Below are experts of layer 3 (counted from 0) of a mixture-of-experts language model. Rows are named router (the router's row for the expert), down (a neuron's output weights, with its number) and show model dimensions 0-159. Each number is 500 + 40 x the weight over its row's rms, rounded and kept within 0 to 999. Numbers have three digits each.
After each expert's rows: a language model's description of what the expert responds to. This comes from a sample of Wikipedia text that the model never trained on.

# expert 21
router:548471496561484513567501546517489535530514499507529548467453442489499470461506461508501435530477541589476498478462510430437493455526450504458560452490481463525504566538479477409517461482422573442490506453499542498492500456519524488471530453537460520557444502519560558430563468487504503574573473495456520450520494574444534509524510576480481494448532506490487491539575415476506459506468521493466509466488535537476505517460523534490495548505451542477491416452436530555444435507586411
down1:511457457590465463485486486474497452475513393502494506436502506522528497513509505519579529523426493430615527528509482469481452540459508409489507431477489524663503501492495508496503435565484504467497511429555499462487489499579485540522498514486565496543516554499525467499520551490486510494471449481507498431499515585504502460477509497480591492427447568486534473592504522456405475530514591500462481519481464498505521482494494518510469476565481523506485534474519577503525454494501503
down2:454455431568541489520601499492498518474562507436481483501539514500387513487543487422545481479491501520607481525558521496504489568334505496539444552547495506482534492485479499460470466439432414477553557457493464478505474512510525520503502516554487494492499493493460535509480505521514528491470473475496466513554466502488522442453461472417504499474502566502580480509498508544586508438587520512511501535580491500493446496531447496467514552501547522520557491472530462415475520512522478
Auxiliary and linking verbs and not after a subject or relative pronoun, such as was, had been, did not, would.

# expert 18
router:478535443507477370492514566526458480497470554460507521487498490494507454499461519533509472388558498515522573526466474472521524487408485416471460483500441508432461473481547447494569467484497573519495433477467520519529459493498449432463449520481501511523445580514503532503475470525492455450528520423505537542465515532431427511441462478457470494522460471475534558463502456490527524470471457547517504515534474448509479461449528466452449523457578431508529497514430473487511403550451466
down1:470388489527494515511522529506442478469520468566427500594462448522538493494490556543404418444473520535469468500508572510575466493502508509518504489498515478484404528500471492573533457528537508521520503505533501558532503541493549553497519540490499496507494468498490410501461527528500460498497498538593489502499494495479488537515616467475517555520516504490423448498500516514472444513510607518501426444478436517500487465406552458529463553464583550449449515502539501508491427509554507
down2:439507472475491502495537502508558498512472490476483486506514493551584504496527499459501409506494562495495561468474505502452366495518482497547446389559506493395511502494491552463546515463490506500521522553512484475475475499520544475492494519513498538473462470509526489526485470501544421483528479521520429480525586540504513472492493584477483435480482489473508517567449403525501517544502403471504504481512535492519508429484470534501588512528596548483484465510603441548571525563587491
Sentence-final periods and fragments inside names, country codes and Latin species names, e.g. CH-N, E-NG, Hemidactyl-us, tob-ac-co.

# expert 3
router:482516537507541453483550483520462522520479517565464501521581508497438484520477466439582492547447436475506531498507554543563541471500454533499526499517551533518522570567466575514529550588534477455446409505517586478478444451476505463501478440452478474456491474507440500508437511533436470423463527540447490497511499463477449511487476563531481472473574504483559503488543531559508423428529509541521460457543540492482549531518526437562488590483539464529486528427453527452541493482530488
down9:495496463574442530549508507522479468466571512596488406538399479485450496514541506583494436511486469515497508497440537509562518491467517436516567603502506523526522457552513587371475505508500480521481458599497497509494467536479467499521527460488514508431465508500464542491492494429532555472476492467505465534463506500540582513461502501500465520479493503479545505494548494420485555492485491501476479496487502496474476477551511542499481517444518458547563471498633611521523473529484480
down10:500561502383505406462471531491539427459535505459484490499530510453507546471515532471495463502470473516557527413533525477461623463503488511519532536582492404464464492476474502547571469512516492503497517464499490503486536605490427556537500542541566484510416508474521495483492533436506502615512509415491434458491458498491446501488526499557475515502503481500558554473446524463446556551506553509498566507485462518506533465534499501498488522540491460438529591503521531477496514534493446
Word-piece continuations right after a short opening letter or fragment, such as n-ative, n-aval, v-ary, Ir-ish, F-iber.

# expert 9
router:484451476507529505528504557451493461536509449525483560542462462431512490471543542495492487473454454556479487555497481534486473448558454502485492536571444566542475542439517554518487495448505572562559550497475466558475550529500523499550465460527557499527512561446564533540560451470517426520493509502451471451495530534532546542429423481539526535470517541496450444490454431475533445517461546500521468468463495512480541420552476569492524489464571410504466555505434533490489557471416501
down0:402566484467503543540517486546541553472510488497504558537555500493426470487477505478526491440474484513556544487525418459501503498508468469556443509533498532505543394481486504467481474447497528496553431568590499479340502467500479445477563521492499499442571500495531489539492483448452493513552536563382552514463505465520552456494515502496491518504470497547502531521498498571449459521585513468516571533526425490465546460440518496506487495487524496516569546500480489445500530527481502
down1:484534553492504491515467501629500506482497533472502540534590496504497589449463506484434515390482515558549537444528476486498526479522502433509472457520496491508457495554538488497418503504470537559522546500444522526541489485541509517524518527514505499446510466505507488511448566493509516506381546564498568504466477472465422524462508469463505541550439466410485451491509553448500537526482470512503508479591435476474467546467483505478489443519514508459596474523578489489530392456540487
Commas and occasionally opening parentheses or semicolons ending a phrase before and, which, but, such as "Bronze Age," or "In 2023,".

# expert 29
router:476538446501474370488506556523452485486468548460513518479498483488507448496472510533501474385557504507525576527473481479527511486409483408490470481494438515427464470473538440488564468481493567509493425474458516522522466499500449436462449516478494515511453585508501526507474462531485461445524522430502542535456503527427415503441454479464462482515460461463533549455509464482519533475469464534517499503527479449523472459445525464443446524467570437501526478511433476474504399548458459
down1:559459490478579485460594499494471510453497537524519482517566472461524524502518488555499484490513488511487522485469505454574583522447416510513467493500569485511501445498493578536561479527506499523492431435529572479563421521512474530486577552510553451468502494490492533481531429451501388465517505485577553542431505503488505444523521480486537448452496443494555481505452469494542507576493384509473496518443548495548484601495504502533489575522497499463487431499452498478489444537494499
down2:451559525593533556477469487553497470505511518497511482494489490518520498501478503470488459480530499486515485456494509471607504534501491541514525526511481497583535485489455416475469492367486458459506464536516503510523455476448410514490476500478528491546518506440504504581426501492520500512533506468500485482567509556460526481424581515459509542567584501497477480465555445437452514489513480480496559502466508466366576497528507595516527423482587498499539503532515486592495495458451511
Periods and letters inside abbreviations and codes such as U.S., U.D.O., FIJ and Mr., plus odd pieces in Latin species names.

# expert 60
router:511439501517584558525456467424489497464482471555497531451551527503495451482473503473501514472459454447562528510526499526493576484503529494538517518546509570515516497509522549472477518458485455552477474513505564474580432475500444497477478512516541472555465435504427539495496480539556536518440540561456577446424561480520549538502561529460460418480460543445503572493479522556546471565540495485500444541556516537423497476482591480499503531510432445476572507493501458419444510534487531
down0:523480604527504513494500476417579550431562492496507499542499584506503506467478598513500495495458486503505411500485445539504583530470506467497505515508499504452541563585423454518536534484481489504450475503521577496479543486499462563507563519522495546478472476455552522544466485541452496505534508479468511469517435393522501508395516583511487465460580464466476511509570497500577537449506458505559552500518475459467456491497422447456469465477525494528504495559559492492495521436484471
down1:484415491490493567547457437425530496556508498504568525562530471549402536505440566500449510412489598521465497482495500520499515482413506474503509495509557524487440519495524532517500492556489507488518576511507491503480440505532453469476525470498466497476570572473526500501534474439478508518573456346501417480500429511536606477526513500466523455487457493517556479529487529500461518528504529561513550539503497544502544500488556518432475494512487478438540503484510494491454498568438549
Middle pieces after an initial consonant, often r- or vowel clusters, like b-ran-ches, B-i-ography, al-co-holism, t-ri-o.

# expert 17
router:504502503517483496518532498562411530564447440441518564465469544515497497488505508573442467550473553452464510559563459531522438471511545484538502522481477511520558458555522458518577483474464453549405538542498473481489479489499543525476509546525542489560526576528501444517513452411550530506433525480486546555456542464505428469538526525421528499547494504536441479475459506494532471531481430521548572522475559441557452444490493521519516439536506529475480484430421501534497547436552483
down1:508526493507500475502512463508497442479443515659486472559540508495502508500545389453442511524524466482501541481563486503490521494492517466499495422516527510575473533451519453574559515507495489528481438438435501462505520492522564452552514467458521509548555544516543502517519561481523498501501519508470468527492478519479553462536401476572429542480502503502554488503486499500524519599450497466494439446500439470515600444500542495519391494502553484508505494498500506376480450503473498
down2:496514509500558495433493463515498457486436504491456479553558539526476520494527508487499497508506494477497601509476527467458533454495534495499517482552510458514524508501485510495474557531427473516523496516577494508496495526504365502487483507641409473509515526495517497500501506492499497419433529518544542432427520476458506556397480484536479458478546438500529515472416548521474500497430480525502558530433556482499548496542557471447501604537499494529517519600488482573467508432441492
Word pieces inside or ending Slavic, Turkic, Nordic and Central Asian names, such as -ski, -ić, -ova, Uzb-ek-istan, Karagö-z.

# expert 16
router:484533536505531507511482546504534452505528506528473573488453443618472456432421504459562434520474530475481513474440513484483531421500448493444423421556531477516576558506521438424547513522452537464455533471528533487442527543496516502538428450514431510541486465599578538513473467514441468501507481487556458455529487486517547544538522416489460568469555525509545505530561504525480502481415517506464523490515486538548473466464517555487528496555510522546479536455536539491455482488494497
down1:488437496527554544576503594517456495528618560497503544503483623505516545515503477498503467472478453480506482481479538569483421647532539496472464499451478443435473435463496564502426552535527487500549497495489481467551510482505478497529501504552528511511606505486506526470471441500511548476521509496492427512485474464512585487498458505464529515473516509468554480497498453490566481434509502531458534438513551485446450528496508532556441473478534502482500472548527490501505514510506386
down2:504508521497476508503435487475491502563539489589549487501486505514492497497464514528491505457527536491518467516502459501459560497498524530503498501431508492523428427524500491509489505490499454500480566486418488551523453525549499469465543517471541648517527487442474489512542532482487493525522492504550501500446506542553459523492635540505499505493454438600536498461484497481426437573546461601460481454430552511435504493378507491488500557489471499469584501441495508445521470564518549
Determiners, quantifiers and possessives opening a noun phrase, such as the, some, all, two, several, their.

# expert 42
router:490475411500573532453471490494515545443454494525530520447538550516507528488525469459520560474512582511495488516425482492536565530475524505484425470522542438515419499441468522468485551465510435550520550477451502432485517528456489485529561540554541535529452526480524508459463541539577532473538514525554534472487478560477470503490469480541446501455485482505445483528533527434431533524467548486450597486438493511415529561468480401425503447429522521496543437535469478479550514554504495
down1:477436591503487420534500503470542505524505509482509397543447561497492502524609458465475506455511549505516408415498491500522527496535477520578472514565443523502513487497483482491398466502510496559442438475481539501523539489489521496557569507500461506584520538544551470457430507508504452524504500510502499510489525468487610422465469490464526603458532504477520494557446589516526524532469451475528489499484510502509479557539499484557439421486445453512495509469509487487502482492533419
down2:491508532445495487474562536493467536607503565516544506480449491505505505538513514495482392567467505521540515486518510536495522541513487515495505494542529478452394520535564467534449522588560522487459494512529442449524535520493485492506513483455531553506470519541494454536489467478591476472549424448411612441461487499556503493535523457510498498500519452443485503504491626473453516483506485467485497512487546525507440511544481512473533502407446482499410478519498610470435502463496490
Consonant or cluster pieces inside or starting words, like disin-f-ection, incons-p-icuous, after-m-ath, plus dashes in year ranges like 2010-Present.

# expert 39
router:545499462475479548522508533477551546474438436500531532522460575540511518545502493514428529486464556479503434515480432509486485504520476502568537563417536582453438442558523403562467513561529471469503545525511494505480534506502546536437499508459496508463560482404537510495432547471568507564472514513552492411511475518447503565465451493499511494550440446544458504535480513447547478595516467444524459566500475467509479523475472482469432481541526496458522510569526440481487520483507552
down1:490482422579538516533446521402481491432454477551503498470484371489573470465463473507464519565506460534537453443501529458488481505509503482510485445525504552501475523514483439501525491536451537481582429446508486578538490474479476478553481497537501519472539493408517554477498501522573502559552521420442508486465537509492584519499558513445483556505507520462487599508475576468451522548501530481536540558501501488454508471465507517450556503492488554499551454531481472505522448457580460
down2:535535491497476490480625484437522492511522500490536571553500522499515491519485499505499509455494518498479499536425470549506423491483397475490529473493522584444491485456521485470516576440549443513486495494565501480365500488498534437493460486500523515420558508590492501556482382571506501533431477497521590497522497556499499491505497559509556574475513436497508499567490523454482453494456492564519454506517497475563534462488495447448573520496486541456520515545507447487475488559504489
Single letters and final syllables inside place and personal names in lists and tables, such as Cash-m-ere, Heath-m-ont, -ton, -ford.

# expert 41
router:483528451510474361493509565531448480494469559463510514485491486491505447502463508542514473375552504515521573518479470485516519486410484407479467488491445508431468471487545444500573475484501578521498435485461521520530460492505452431476450522480502513517456580509511531509474474528485460454523532423505550549464512519431424517445456478468471486526461471479535555464508473491524525475469452536517501519532473450507478460454529473445438530460575430504530494509431480482509408541452470
down0:493502499486488525505461454523532537498472488523491513486499425511498500479382468410521540535422478511455441480438536509498526519516519530546477465517515574545497517457510532534437505477528496519440495460485526490491411496525474547542568505469470510462507523469479424489496519502522465512547540525516490488469501556593457496567439497575521504563525408501483487536518509455527478489494491486502559498499456576510571546388434503542508476449486467455477509471430537606506584423576496
down1:448503505499490475506541420492550502511519506507510472500428502520513442502397482516424482517605498534561486507476533510525487474468501516528497494498497612535594512512482497493512552444531485385443496457446480556505548560488526482510587556438563532490483532502493468497494558530504530506502497465505439480512494440410501516461479470487482524619527545504599490603463494485501497448453467461510548517414501511487530493514489482486485519486466442489519499464468471455601499508534491
Closing parentheses, leading dashes and daggers in lists, and P-se- in genus names of species entries, plus as and called.

# expert 2
router:501442497525557530501521547468420433420509491547452473455440437441481463546506514548459529494530468507476480431473517493436497441528525501538424451532499477504498537540486525562502560490529448500475432527506478505474501465530533552588545513452520528535485528428489507512569552503478513541466501523569494555506542553527430563565460433540553561472450516556544467434506512491566497531465567552530480458501548473517525520531537439542526512532540557541452516564537543539463515485450548
down0:526488476469451361494561474489521528521522476499518498587491511498545498453475467587521526523480482477594525510441479515569542492524516501464583602448547496537467507546493504533516487449444513501516498495495486494492511525527514416500472507475534499523451400518481486562470534547536476427556498580505524497506489561477461553529549499528538495349470443500514523486484469538489450479503484507540498453496501422405485476536494500507532465547480478504475501517423474561482525487437468
down1:499495466442508512501491525587430417542424535640477473497517552555515601495483505486477445495496540520506549445490556490499465474535358509524532450499463466500481514481472550489524608532441484533475461494438528505422510512477485503509552421509487535480538522507600579487502474525501534469500536489499504551480496512457530509553469468516505503497485498499519478545492497548502482472414535598458500491523452486522468475411472519512523432507530487523500488540437558484500478501525487
Prepositions after past participles or nouns, mostly in, on, at, from, during, heading place, time or manner phrases.

# expert 12
router:569457525497451472445521530540558417428538502461472477480424489568429449401492523533507581508477424482496492487466507542458526497473578490567432536475487434540514492535444465543524531467517561441569518517558427458573433450434491511500545561572440521472541471570488545530523470482492489477535457490563488516524458489545564453452498522553458492536556488484457460516483487490509467510510520449502463496528538502493478520529565508528505464539528508521479503440485545525556516551516513
down0:459475505494462461550537398491587534438473513506508474483516492513436551547456475575446510448496522380467352487480555549416598495497494469454484558539515561416459499452532589468454479492498504511495525545493541506515529467499509561508502485521529484475471509438509531488460511489548610458511517537532491515453417424533490506463495531482500513505533464508548515507508497489509551549499440514501458552538486467494477475482465520512542507488504484515524581514480531541475505486503569
down1:500469484493519400506423457488599452488501495523480521484555579472499525566474439503503492470481484550468536542475471505477528483489403471481501496508441512457500450548481481452531424551471541515433517405499503498510499567495518505447555494527511512505509515576481547608565541544536505499442448559495483410527481493453501505498516440480508477480471522539564508577539497491525555531511501501490539481487506500520506532499556475409495558555459496471600477532430463566456475506470434
Verb endings -ed, -ated, -ized, -ing finishing a verb stem, often before by, with or to, as in equipp-ed, react-ed, employ-ing.